{
  "n_layer": 16,
  "n_experts": 24,
  "experts_per_token": 2,
  "d_shared_expert": 384,
  "balance_loss": 0.0132,
  "init_std_router": 0.00679,
  "tie_embeddings": true,
  "beta1": 0.95,
  "seq_len": 512
}
Below are experts of layer 4 (counted from 0) of a mixture-of-experts language model. Rows are named router (the router's row for the expert) and show model dimensions 64-127. Each number is 500 + 50 x the weight over its row's rms, rounded and kept within 0 to 999. Numbers have three digits each.
After each expert's rows: "gets" lists some tokens that make up at least twice as much of what it gets as of all text; "raises" lists some tokens whose logits its average output raises strongly, later layers aside. This comes from a sample of Wikipedia text that the model never trained on. Tokens count by the router's weight.

# expert 10
router:515556498477483532484473468547505438504506510519518583543513443439521469483471569563423406433498409454488430439567503526466558529439522499564436446520488484575439606460444501552549516451574590
gets: " in", "1", " at", " on", " into", ")"
raises: ",", " (", " and", ".", "\n", ";"

# expert 19
router:472540548500531465543467475487397464483548536447497570478503514461555523550460561556535440449546454457510462484564459548524550485442513490554481433593456574488448459550562412513539502426538523
gets: ",", ".", " (", ";", "),", " that"
raises: " and", " but", " who", " which", " while", " including"

# expert 3
router:483514451564467489344466452495516469528494533506503544479483541448524537529460557551471433504535450413493498453552524501460554363488485454568480510684398564550431479552476392513531434435496452
gets: " ", "-", "–", "9", " •", "   "
raises: "1", "2", "3", "4", "8", "6"

# expert 7
router:522537563434439566488469439543478470516477531575513632513492547464477546517541637561438401498496446550438485558552479595524591548439512495579466393544502585505458489576481560507523440438446456
gets: "0", "5", "6", "3", "4", "7"
raises: ".", ",", "–", ":", "'", ".\n\n"

# expert 12
router:421564544571472519524478579577559521563423516538539573456578436441454484501476568552431430467497464451525463506556414540561561443437507546556455439463493581533462475535471423496576435456400462
gets: " of", " de", "8", " States", " (", "'s"
raises: ",", "'s", ".", " (", " and", " for"

# expert 23
router:506566507438491459492464569453465461586552527546494564478509527446392522492507567546478421452538453497521470498548469590583552485445444497565488421489488534451446445474503482567567431445500539
gets: "2", "1", "0", " for", " in", "9"
raises: ",", " and", " at", "."

# expert 20
router:435598506486475502538471472490482422530599488557544545428534528463446507457465571547558405440467422538540549404570416541506582468438458484545442442507402532492448508480484489588533553429347483
gets: " and", " to", " with", " also", " or", " as"
raises: " a", " the", " some"

# expert 2
router:449533544442586517514427415474511470483393458539459552549510461402496530524397563564493439482523455426501469401557530561457542505442476457557449455448536507553441452506583491537515506467547482
gets: " as", " a", " was", " is", " were", " are"
raises: " the", " a", " part"

# expert 13
router:491534548514521488438419468521559427533446460473445524501484446436532458491472546548488461460455446410514524554582525506589599510412567495550503491437454536481445525542490625531576478484547560
gets: ".\n\n", "\n", "\n\n", "==", "==\n", "==="
raises: "-", "===", "|", "==", " ", "In"

# expert 21
router:493564503524545591521455539490515470523645533501516555533521514434471552410460572558561444459489450525502534545575424551586570489430471480562462424608474532469440499527452437531573507429521511
gets: "'s", "2", " his", " The", " its", " This"
raises: " (", ",", ".", " and", " "

# expert 18
router:378538574409500468494464471532427405577504564537466557547519528458493526428486570551446447466338462502377503496551505514494546357439557521584465477481514532524440638493468418499519472449467514
gets: "|", " |\n", "2", "-", "0", "1"
raises: " ", " and", " in", ",", " c"

# expert 17
router:548567488437496520486465541493490430461552511463482558487506529449459500509425542552581427433536448489517532519556526579560571461438477467564478407462441584502447441570525489557505441449507519
gets: "0", " —", " No", " October", " +", " November"
raises: " times", " person", " Philadelphia", "line"